Weights of a small mixture-of-experts language model, trained from scratch on English Wikipedia.
Size: 11 layers, width 224, 136M parameters.
Experts: 128 experts in each of 6 layers, 256 SwiGLU neurons an expert, 2 picks a token, a softmax router.
Training: a variant of Adam for the experts, 5125 steps.
Below are experts of layer 6 (counted from 0) of a mixture-of-experts language model. Rows are named router (the router's row for the expert) and show model dimensions 0-223. Each number is 128 + 24 x the weight over its row's rms, rounded and kept within 0 to 255. Numbers have three digits each.
Before each expert's rows: a language model's description of what the expert responds to. This comes from a sample of Wikipedia text that the model never trained on.

# expert 14
Description: Word pieces like ock/ater. Word-medial pieces such as ock, ater, ail after an initial consonant piece (Cl-ock, W-ater, d-ail-y), plus air, local, north, south.
router:129117138113118117156132094142123126097132104117101130162105101121102146139130094133158122126103108143113135118172161145132141103099126099133123117089136175103098165132149125120114085158118165181129100143108116134171146150142082090126132157097124128129095130143143108130170114150164161152165087138138108160169102160132100113069137172157096118150173149147140115148147129075157105143163098121121104139158111116121130144121126110126162143163122106103124132102083116118136116092097149114164171129120114132069157115132131111140103133133133167134157081141112153112162104122092131099130113090118136149120136148161161137134153126144152147084146120111124134103186137106066128091110

# expert 12
Description: Coordinates and measurements. Digits, unit symbols and punctuation inside coordinates, postal codes and measurement fields of geographic infoboxes, e.g. ″N, °W, mi, km.
router:140075109129129111125136110143128137115123094125114152132145144120151133127104067126108115130126123123125103127144152171117104145160110136156143098124173147114120157120120135113133100149087151159138079158121126145154150166128109132147119151123102121111080157141150108109157115136140148163125088153161146133153114132096121111128170138155119104138167150112173143177124119099156132144121101108132057130161075116126147168135125088146190155121147128111119147121107118128157119106101126123177165141115127156035134091160124113126075123102102157122129105138089168147157096125096121129134136110114171168120127133112156153127118149145121123105160130084114121092160126107088141124113

# expert 31
Description: Infobox field separators. Semicolons, line breaks and small numbers ending values in infobox-style lists (release dates, medal counts, cast lists), plus career, play, Japan.
router:133087100120155122155146136126118145081156103115142144122109146109089113122128102111138121115112108136118130113136147167145129148145087125132133105085145148122105175134125100116138107147095170165125085158131109123135141148147107096107113146099098137137098154131139092167150129142151170127144088131162148128143135156120126140137158134143105125153162137105142134128124124115127147165137063089122085139149097081135136145142133124139168149146123104096108146101094129147134106108088110103157164117124105130035133109136137118177093090131110148130130083166084127134120079125106163137107127097124154116112155139153128175091105176147129127100148119113164115069157147104128121132083

# expert 57
Description: Preposition in and be. The word in, plus be, but, do, during, within, mostly before the, a or years, e.g. raised in Strabane.
router:136105149113142122147142083140114172083152096149116189151133135094099106114137115113116109107107074146135137126155160179098128127118110127155138152118144147117112166114110101118107091164138155127147120121123107151130143157137097109127094133131101114129110161156143091076139140134157145171125089158145114138158124138118137103112149157131101116140143106128134132179114124107153124149104144120145097166151063105119108158166144126128146149133109126107081158090101121120136113087091150104127157163132128138089107096129154120154101115125123145126122083158080141161191101088094138105117121105123155163123150148178167170111146148142143148115132125108147105103140119095110102110092

# expert 52
Description: Day and year numbers. Day numbers and year-initial digits in dates after month names or on, such as March 19-20, May 6, September 14.
router:142101112116137138134163091163138137089140106106129179167130141098105140110131114128162129115128113127102137109165153154132131106110114129140158123101146143108128157111112108113108101167104172154161106137131107146129170129127091104136125154079108169117067159124146093115143139137172168165136101128164131123172110119124107144114166149154114119146165134115145159163148133116133140144147094101104095136135105112121138143141157122119153152163151121122124145114099121136158091116088120086168165124110096161074116123138158097154085101136113140125153083179101142124149106110088148109127132098136175130098137134150140155067143157136115138112159131135129096068148133128085115120096

# expert 29
Description: Inner "in" pieces. The piece in inside words, as in bil-in-ear, W-in-ery, re-in-stated, Perlste-in, plus word starts like fin, represent, join.
router:142083155105156135120189087182142113095151093149112144182126107136127135114118112107140089095119097112133137110126151149144142107179119153141135109115154133109106160132122111155121099152104143119149101176131096127130151172144137134114138109120104144142109168122137101144138127121165162158131096134142144120129131130119148158136147121146145120143147102097189088158141118122158124143101129096105100122146082108138142155168140096164181137154164139110099182116119148106136107123090161100145154188100118113076131132143165123150114135135107145125155136164108152101150086101097128124112100109139153144133139113135155160099128138114124141114174119124123131076149121080084112125091

# expert 17
Description: Past-tense -ed endings. Past-tense and participle endings such as ed, ated, ised, ained completing verbs, as in Earn-ed run average, estab-lished, situ-ated.
router:140123124066177155124155091146112138114130089105109177150132137113141113126118119149149120092121105113119137102177132152116133119135130147146126124104160182123123142124141123130127085154118159119113109129121105148157145106157120116127113161107105136105091133129150120128134138139138146166165108133153142143171116120113120133140150184118098090158181131119158104133137118090175142147139098128123079114139138108139142138162180098146186111137150116124102140114096089127143141116086119112163136115111113166111110147135166098117077132110116171124152081192111162177155100091110125150109144084142148127122167182143122138098126160107115145080157147102129133124140120111113121124091

# expert 43
Description: Plural endings. Plural suffixes completing nouns: s, es, ers, ies, ations, ities, ets (codices, leaders, Jackets), plus plural words members, people, They.
router:152113130088142156121170080135143152087109111119095172172133126108090131113119097098151126105114116123135113119149159115130124125122105111161166123114149132107112136094114119092120086148146150125122070141121132133121146133143098113134135145099111141139110153131167137115152111134158149119172100134160137146150111145120140147123162161145106127129136140111150146155122102116177108155154111156129101090180112134123135143147113075130136150144165137120120182121079098147129102098079148101143154118109090133103132126111165109155100134128110154099158090147087139157152092088117158125129133072122161142091146150143166163095139119169125142096190136123138122083131124111104119145072

# expert 26
Description: Name-internal consonants. Single consonant letters and short pieces inside names and rare words, such as g in Ng, w in Rodwell, umb in Columbia.
router:155093128107137154168154103146110127083137070111119148149132121101122145124132129129151137120119072150136127106140133127147114133157125138141118087113144123110107185102118126132134105188081164147142114197131096145129153131116105119123080133086105135137083167141107112117145133135134194137148110153112158130166137142096112106090136146099113110133147138121165128171169125082170136135115121133141086117158115113144114138134107136129133158175144130128112200105086089141104122121107140116163154140096112116067115087132152141139102090123134128142188078139124156142131117127136141131136129107135162150127150109135154158089120125128127127114158118149105119142124132122102079094108

# expert 47
Description: Capital M, V, parentheses. Word-initial capital M or V and opening parentheses after names, as in (May 24, 1846), Gene Mollica, Varteks, (along with.
router:146111123099154119110175117129124141114128098115124132169116148093114146094134097123153103100128124099106120118160146163142118103127137113126139134110163157117109157116109125096147132141117167130122109146112121160136175161145086107142115125098114149120127185121137128123153073105141163107155087156156126127175131148132151103112149142146129099122180133103144127167145136090175127137144110126127086133130123121124101144158143095125151145177156124124102147101084124138160110130105134114195162140099113158054083113144115118134090098125111130105136081165086134169155117103102115093129109105137167144150128100154155147094155167161129144120184128102124116112143129097106099150118

# expert 10
Description: Mid-word fragments, bl/fl. Word-start and mid-word pieces like iz in visualization, fl, bl, r, se, os, often in technical terms and names (Flavobacteria, Blair, flown).
router:117107114097116122122142115145120166121160108107121181160136162098122107116108105087146099121115104110111120107129143176131150142110142140116115127090146160134097132147129109153161091142101170165152079144159114151124187171117108093151136172111125164133098138127142088119132128126131160120118124121183130118152134160122095138138152161154098136141147138112170105122156137115139129136129138125146101099138123106147155161137159100172117146139151127111121177101133104130127113078103147143143136102124097150064093114127145116165082124107117103125161102161100139175127114127105148123108106095125183126120136165147197159105129155128108125120178135130096110130131174117094098119109

# expert 1
Description: "ot" fragments and "not". The piece "ot" inside words (lot, notable, eotaxin), plus "not", "an", "both", "very" and word starts such as att-, art-, commun-.
router:155107125124140161115168099122136143083143105111108145150143136137140091110133116111164127125119108110141128107127166147086117097136127138155116122103166161099087146119114075121118099175133159128157089148081115164115150125117098112130098151129127140149112118126136139133134116119141178152145098134156126093173085130126134096107125166132117117144151153111119117153133090086141124146108104100136099151152112109106121161117134091130156136157152177104135184113143141116139087085127147116189171143134119123094149139124163111142102155169142137127161101174074121123160099105092131134129132099110167150140131141165146165131161131143117113104152104118113105106177159076093105144113

# expert 22
Description: et and place words. Mid-word et in surnames and words (Netflix, Magnetic, determined), plus starts of geographic names like United, South, North, Austral, Ind.
router:174149166123149152129162107151128135120142082102116140153150136140143105165096119125165091120118097095124140125159181130126138087141148124117133111099144190113117160107158110123115083133125159142121124147105110110145178151127098108140123152082121180127088158108155097114143137160138149186125051127158151135180106135154137103132141139146102095138156125145168161171131127116155116127146093115141111139181161124116149150122109130102153152148134126134115137115101149101129158135111129115138156162128111179085143133113140145133105119126123149123156132162114114125132096105114125103140120094149162142102138112159142167119129160148111125103184145143138124105178168088113100127118

# expert 61
Description: "as" and "u". The word "as" after served, such or sworn in, and the piece "u" inside foreign names (Seruyan, Puijila, Bu), plus "ter", closing brackets.
router:152124121098132145117169092161113122118128123104142137165117144112094118104128080128149127104116123118140133122172147140124108155111129136129106123102130126133106176084133129137154086132100148137153100156108120129151151162166109112100110163117113163127094177137152094079143132141149163173135119159138111121165121175117141119102136161141176111089163129102160121129116126126118109148158108129116076118177098113086159143126127123143141164131075131130103138123103091108135113091092123118148169130132129136079123093153130115115142139082100131147147117145113137089132090121077146140124111074104160145104145103132179141125097131154083150095155121094146102104133163099084108126116

# expert 24
Description: Section heading markers. Closing == or === of Wikipedia section headings such as "Heritage listing" or "See also", plus common words like work, up, it.
router:154055119108151120124159105139098129101131096130114162155120107114067130150135109144123124074094108110097134156145121152139116139116108128157135120123150146134113160105102098116121091154091154128136127161139090118124194140145083108122126160084107166144117142137158119147128144147160151152165104143128137153166133155111097150100126140130140115136153123153183114151128095087189111158138083116117093108140103098134157139150121139103153129143150128137127145130124123154147128113110129118155141147137118159089142094110140095131117125117107168135175095160094146118153090108062143096138130117128158132126161146113137194101118139157085129115142139112157101127150134105102114126087

# expert 6
Description: Closing parentheses. Closing parenthesis ending a parenthetical, often after a year, number, place or alias, e.g. (2005), (incumbent), (Eugene, Oregon).
router:154123157110150127133154112158112161105123128127091146161109134135096119112131116109145122112109082110132145122144166135127127125119110119144155099112135129113118172085115100088116091142094150147151079136143089130141168154127098119131098154104100140126084139146129095149148089149139152158163101150156139166136110127125141110079147165129104148140179126130133131139130094093154123153158097114101097118164062120121118147116119103133154123143133140108142147111105106141142109109076155121144167144109120137071093122127166116157082108128112145097159078141102138118165069099096145112127114096136158157123158122163192145109104152127126151117161137111147116128181115120092114119116

# expert 5
Description: Word-medial vowel-final pieces. Middle or end word pieces ending in e or ent, such as Four-te-enth, prud-ent, pro-te-in, Sprag-ue, Perc-ent-age.
router:156106144105154159129126084161143143095135111100091140155141125149076135121123099099167111095128123125130129130164153153125112150137132142130150106108126147133093143134138150080125080147126154159128118151129147137123149136139118091138091131086108175160091147117139100114153112120155167161147101151145128121145116142108108115149141164113168110129161115116144140153128125091110116159162123135155085141139106087123123164146134092138125168135116112127103142132075110109149090118094185150132160177130162124101127114116150086162108090092127154144156082197119156159174107097072159147135118107133142120112149140161137160114132151118155106117154128123150090159133147147130093139110

# expert 49
Description: Hyphens, dashes, headings. Hyphens joining compounds (top-selling, two-lane), en and em dashes in ranges or empty cells, wiki heading marks ==, ===, and slashes in km/h.
router:151109120087132109107151097129121149102140114111128188168119131127136128135144093147120117096085092135132107118160163151141157119111141110140153117136174150134115158135131122149138078179133132164144105177087095127157169097128076117128143173098106138136104151126145120150128106134138180171114115145151127125167123135121113114101155159178084130126142155130123087155134115139187132123149111126119133163134100127117147130139128098134146120135118137138131196123113117137158113110108124093153135132120121144097108112146138108141108095143109169109176135169080177172159083110113140133100111115132166149116141142147168139126144165146091122105161121112139124118148134141070079126117

# expert 48
Description: Adverbs and clause pronouns. Adverb endings like -ly, -ally, plus clause-linking words such as It, which, who, also, later, then.
router:140138133095142157141154123130119139080123084133124173148139109129102159097099107144154133117111077134104135111135149155095154157121099133175125144113152155109139163117106109138128127135117147123138134147098087141153157137147111108127114160094126185119092135113136110142155105159151183149161108133116140127160115149119165093108126145124137140130140101088128132120166142093157130155150083108130073147153109068121138134111104097144174152145099146152128152104082116118151133075089145121142145113117139132084118147136161126148100135098135149126179114160105152159145116119067103138131135106134146152119093149133156168135140116149115139126161138144136100084123168071087098120142

# expert 9
Description: Name and title stems. Word-final pieces completing names and titles after St, C or King, e.g. Stephens, street, daughter, court, council, friend.
router:131111147101166157143149092149110157099147129122076150159114104113140129145159105115132120105115128117102099126181142114108138144135117150159136135127139148084116171095133103103111123140100189174147108147104141152145165126140109134135122159115096135100083142146151093135155116145151172156151096139106137124161121163132137116102163155130105096132147101130162130153165122108159132147140105115155064135176109100150135157115119111150169122163122106113140153117088107146157084109095137107156155142117109161079121134156146128137084096110132184122175116140117150161141103120095141121132109105130161144110142117129167138092116147163098133091146125108123116070145142126105098106120

# expert 34
Description: Clause-break commas, when. Commas after years or introductory phrases (In 2020, At the time,), temporal conjunctions when, while, After, and capital F pieces.
router:142114138114145134149163096166135128126130122140074138164104136124093096125113100135127113119108126096106153134161158148111118135127148142125155116114138133118088141134131118125140097120113167131142103128101106142146159166122096081109146117086091132120070115146140103091138114143155193151153112197137127125150098156125103131134141115131116134113145129136180125173112104132158139170134099104129119122166120087127131158151142122151147131135171114101082179092070108109152111110070138104152149167097119157072117101148146127136108089134117129117165119160091120141165084105083138130110113122108144142120122163119132153121131138151111133110151150110146118056148133107112109107132

# expert 35
Description: Sentence-ending periods. Periods ending sentences, often merged with a final word piece like s., a., y., or ". as in school-s., are-a.
router:140083136097119126121178094146121132115152126127118167165131152132087137109118111138157128117112088106121122130136153166124113131166114136143134119123148153109119150117102107109104068128097161166121099148099128148115159141114096081101166143068112141121092153124122090135135129124131176150159085153130123126157109140119130128108129121150090125146163134131171123137168119094148135149134090124142093126178108133134106155181140095139139142138150139135115154113098109156143086101084128144160151150089114184114107076122123091144087080112148137104147114146097138147160115089088139090112117108105169109106143129159169143113147161171100137124156147129136129092146129106126122115119

# expert 11
Description: Inner "b" pieces. Word-internal consonant pieces, mostly b in compound names and words like Wash-b-urn, Bill-b-oard, Camp-b-ell, plus ay, ry.
router:135133115099160151147161093170124163135165085088106140161136138129110126075118106166131128121113120123119145099139131154106129071111133120136108129119133121095119163120106109111115124128113143173147097134114117147150176178152106134131153143103122120145118124149151133142128138110140165164127110139158150130179127139094103111153144149135089144156161119134143107155154162105138130156172141125146113135158117105099111157129129119148153120133146113147100188096121094145157170116077121102144153156134121146042113130130153114136107110136145158070119089142108146134146117092099162085115125099117145125150131147154154156091089132135099139118192118094120138093140143119096124130082

# expert 25
Description: "ar" and "iv" pieces. Mid-word "ar" after a consonant (quartermaster, quarrel, Apparatus), "iv" (Individual), "enc", "rit", and name starts Mar-, Bar-, Her-.
router:132118150115156139143140108161148124112113087124127129175094141104133131115127086130149148084103112168110096104171144127133109129132134151127150161094139143099141142126104139130118108164113177153125112123107078165121183145156114140089110162116100152116108127121115118124124174126136121168131095132144145100165109166145118076103180170171141117170133098126155089160117113109153108142149094129119080111134116116139131164146111116148155151136141141113118145105113121124166134130105159076106170166080092129079144083110142124145092124124114110137149097152135128108143100113115133139121116091142195146119142133124151134100142159134081137138176119114139118107154141117105091118084

# expert 45
Description: East Asian name syllables. Syllables like ang, ong, eng, ung in Chinese and Korean names (Chang, XPeng, Zhejiang), plus because and year openings (19.
router:150105138125145140139150093173106161108147130131139127138142140138140134124130119102151117121109106100092144121164168140121133102117108159137127111105164125101089160112113135137135117140096145127151078166123079157142142169130089113125095163090153135114114161105115100096139088145132163145150126129142153149155129151139131125087156159142138117148146107125151122126133092092172138160138102095136085098156093113119137141119122106151159135154140111130101190093110129156143083073083131130163163145116134157073077105136170114151102133138117150148141088128104122137181099096096111121129151095133183163125167131152157124097131164122130132132148123121130109097155121140123096118084

# expert 3
Description: Mid-word consonant clusters. Word-internal pieces like ct, ft, ld, ber, k inside names and Latin terms, plus the word during, e.g. Noctua, Teoctist.
router:136109131068150160157144105148137153093122100123116170135094123118108121129144104132159119111113102116121147118151150134140150120142142155159114107124133107122112143129111121073109134159125139160121096149087116154139148113108094114161170188112099121131083146140139113148133136149134161138132106136142109119164111127145129136122133153142107090116150111103146112149118146092136128132170131090092134142152148127122127178122156108140154135130135129109098198105087105122130100091072129099151144142099109127065104113150130162130099113111140155111131109186099171159175122107099120162107115109104151151111148127161182163121123129176128094104164172122134132083143115101100113096104

# expert 19
Description: "est", "l", "r" pieces. Mid-word pieces "est" (Sweetest, Protestant, fest), "l" and "r" (legislative, Goethestrasse), and word starts tra-, ass-, dr-, count-, land.
router:150110121112147123106126103149143157117156136132134165152105154108107132129115093160158142115117122116144109136113169157130146125137118150123146152108154134105121161103145090113122119150104147153154129140131132151139158156119122091141128140105139157130079132140158114132116088152150160119127109167173164116154157130136102093111162134143098080137145101103126140200173156113160120157146124131159132125171095117128157138150122103141148120148146131134092131110130136127179107113106160115133129122142121145106160154154174137169098094138111148097176081215096147164153115097070124135121130097151147130131115173160154175118128158151113121092153159118157129101148145113093152119109

# expert 20
Description: Table row line breaks. Line breaks ending table rows or list items in tables and lists, plus em dashes filling empty table cells.
router:142124126102130135133167087148112147089146080105112147161134133115124133108131111137135111123107091125123124128137161160097135128140122139144138129112148136102095156128130110108128092157134147142131106169122095148154146120139090107136130166072094157155092137143160109106143090137136144127115105121133127123163096157125120128098140173145103132140138136120175132154150136096164137137133123114114070141173092117138124163172112111138159124141132122119126179136113103131141115102081153111133184135096103154085104108148151128175079108121098164109180110145079146152151055093085134128140123099135160153131145115170159157110152160130109148102151138087125123141169142128092107117104

# expert 58
Description: sh and le pieces. Word pieces sh (U-shaped, nightshade, Devonshire), le, al, sub, Th, Har at word starts, plus possessive apostrophes.
router:149120122112141115139148120171089138126132125119102150167149138116101143097130105102127117132112156122142110128144188157089131143124098125115142135131139144129108161085129120130123096148146155150151092145124125173143134142131138090143131184096140130098072114141102117156145094156128163190119106149161145125163133128132119087116150150158119120099173120150152103140143112144157123155146104090124114123174116129141096132120126082132150097139148127102108142099103073162168091112125163125136157170097111129093102109116157126166112088135113163104166077135098157141144093077114128091129144099131160144130147149185129163104154162158117135113162127118142107110168146118128116103120

# expert 32
Description: Word-initial B and sc. Word-initial pieces B, b, Sc, sc, Br, All starting a word, as in banks, Bellingham, banning, beneficial.
router:142086139113158139166171110141114141139141097136142160152100131100138108103110103134141155117115092123097098110151160148141118093118108150111131129134139134133108148094127118102100128159105149164152106178112143133144159151171125116106149146097127137106095162156134099148180137142136122154153080152132180127169124123111117100118121163159126080155119134127151143137139133139168118145136131099138103163144097119149112134160134078172140100142153111112148191112107123125146145097089140083173150129121117137083093124109139143151099102132106118123158078146099150129153105106112143127135117089117187141148145125141167195116120131124107161102165109112117159092139149080107124121142

# expert 40
Description: h and ph pieces. Word-initial h (homage, hold) and ph inside words (Momphidae, phi), plus name starts like Mich, Dan, Dav and prov, ab.
router:132148113132166143129151072160105140103138112114108148186131136135157111131142094135106119129108120101153111124121164173111139123094104108128128086115138136110114154143110138125101104150112163155150110174129106158142138131122086119128098177119084116139084121130123085146138142145109150148160135149143085143167123120103144118107136184119122112128150115106163118188147122100130127139141124141096065110144120113144128145147152160107144127156153128125102170103104118135167137113100112065170161132124111157069112121170181143139116103162112157104152105154108135150164096104114113132092128110141149178126107124169154160106149153143099163099158143106109110128123121106119107119111

# expert 39
Description: Suffix or and similar. Pieces like or, ie, age inside words (Governorate, believed, honorary) and word starts such as ar, per, rem, organ.
router:122088123095127081134124086163143133118165142129093130162090125111106135123152122118150117093102127131136127091148158167117131112111112114132130151120131144099121149101108129151154123178097131171140073133134118127154140100133106116146113166098114158142115157135138115137123089186145166168194087137120143145141104138119142137154154146149092091129161160106148108169147129096162126152164111149129096110140136127128103164162115104143156149173124129167111128132117105162140112123102126117165151142102140130102096122122142120139090098106122149092138111172121124100186103087061160128116134116147178156124140131139171150117139140185120107112169121104106132138111138101122116111104

# expert 59
Description: Table pipes and rows. Pipe characters, separators and row numbers starting lines in Markdown tables of charts, awards and results, as in | Year | Title.
router:151114142118128139135139122143116121112147095131089148157129139121128125111109094110150154103113094122131112113194173146130121100118133138132139107121153153105085182126129123133136083147104182161158099155134099163168167134108122088127126132076113162116107173120125101118144125151158159138172109154150120145185136156127096106128176153166092108119146096127139121150145106098133102163114080128132106141138089101126112148149154111139149152157148115128108154124130098132132135139102150119148156144118111148096101123131177134141117126122105125141154102148087138129172090107074141118105120119116165133114122145154168151085146167148157137113179137096134120096160136086088093119109

# expert 51
Description: Letters after initial consonants. Pieces following a name's first capital letter, often J, in foreign names and sports tables, e.g. Jawhar, Jones, J1, Ljungskile.
router:110076154115184158128141111157114151114138107132106168186143124128108137131134128135124107091107095114127119131163167156106151145126146150171114127115158145149124167114130106094114113134104176134130077160127094140125164153124120134126135168083110125115115145143137137106125143142130165136165119180136120163162094133124112123118162140123105111119147118120138113142162137097145136158112105134136126137160116112116109162128142090135149133142158131132122195131096099117137114115064127115158194155091098144065132109129153157135117114123123157127153111165108159116153087102104156105098119119137153142142177169126137165095155134142135124092160123118134085087145152132098081115130

# expert 2
Description: Year digit pieces. Leading pieces of four-digit years and date ranges in lists, tables and citations, such as 199, 200, 195, –19.
router:130115145119140129139144089146141146119129081134118159187111133126141112125131110123150116127107098118116151109177141170142128121118146135156121120100155147105120162090120108142126111178097179124148106152096106128147158147130093102139128134062121159121106132124124091121131139139141174130145073158163135131140107136144118133115167132173117098142150121101178117136169142125109116145152088144113082117144131128127124139124136110114163139158134156134101168116096113111157090122101131100156177130118107154062102121123150109139088110135118139126142097167092137140168097115120149128104117087111184148119151134153143161106135156146115127088127143132106107074167108095071104105092

# expert 44
Description: Word-initial st/comp/ch. Opening pieces st, comp, un, rec, acc, dep, and the piece ch inside words like franchise, exchange, Tech.
router:140126124103147123127155101154109169124177090129134154181124100146116116099130101146156139089118107101131145117162166170155121131116110156130113116107107166109138169097117111132100126160115140176144101156123087173155153115118116086137104154103089158125084153171172127121152110136164174150141104147173145163172145156152103128125140203126119146139158149098158138155151103096122126155148125120137089133167110118118160153131147132142158121150155126108100183112113095155148115126120151109158145148098110117105122133137155135127130107133149161120179110130109136166169113136154139096110131091146117152140168136132149155131137119130118168110148141102132103116166133093117117108118

# expert 38
Description: Adjective endings and quantifiers. Adjective suffixes completing a word like -able, -ive, -ous, -ated, plus quantity words such as some, three, many, several.
router:121138143121167150130140108164136133074143130105154141152116133137147107123123102130167118132123096117115121143187154176131150108155134153147144124097145155089114148120125102103139098152141137151116088116136129152138158119113091105142142156114118160137072123111113096150125149163133165163150131159164111129167106142122099105113133128144111100134164089104155124149095128089162116140127066106154081132162112105146126174163115119112175144142169107135118125112096116152141119114090146093165157132127142135118098121147148109131101100155142167119157072175103136160159128118090157079128111132139181157138135131137169154111130182126124126115141116093123108102123140119097092119089

# expert 15
Description: m piece and quantifiers. Mid-word m in names (Eastmond, henchmen) and counting words like first, one, each, such, plus res-/ac- word starts.
router:128095174097146111110128147153130126136106115083094146182101133095125103143084116129161112102099090115121139102134129157134105131134133153137141150124152146137094166113125126136119092156124136159130106177121169131144144114111117115148130150101135138145083149132135079148123116130125155169130105150126103127165133132122144147096161135161128131112154129124128117148138132120178116130139130091105105111155096126134111156155132090132143133189147112109111149120071109125135132146093172100114164118102116154073102120119148125136117123112120134128173057158092132150131112109109165142117102131126163148126101117136202190115149166151083116125152129137141138063149153108108111106096

# expert 36
Description: Place and surname endings. Final pieces of English place names and surnames, e.g. -ton, -ford, -ham, -ley, plus York, Street, County.
router:104145149094125149150181081126114122109138084091115155166108144104102115118115091123151112095129143122120102122147156159134138123119117135130109124131156148106076152100133141124128124145093151144149092150142113137149142173152096088143101138104123136114107123134099097148174131110167140134177113155126147127170096143104155128119140160148123116127166098126174114130128121102144113162135073110102097144141134099127141144156124127142154142159105112112119136098091131160150113104094114044179162142128119150105103109122147117142129118121125150126146100154093167125153093109065115107121124089134170136126148105131163167137136169128144161097152139110141134062148145123087144114122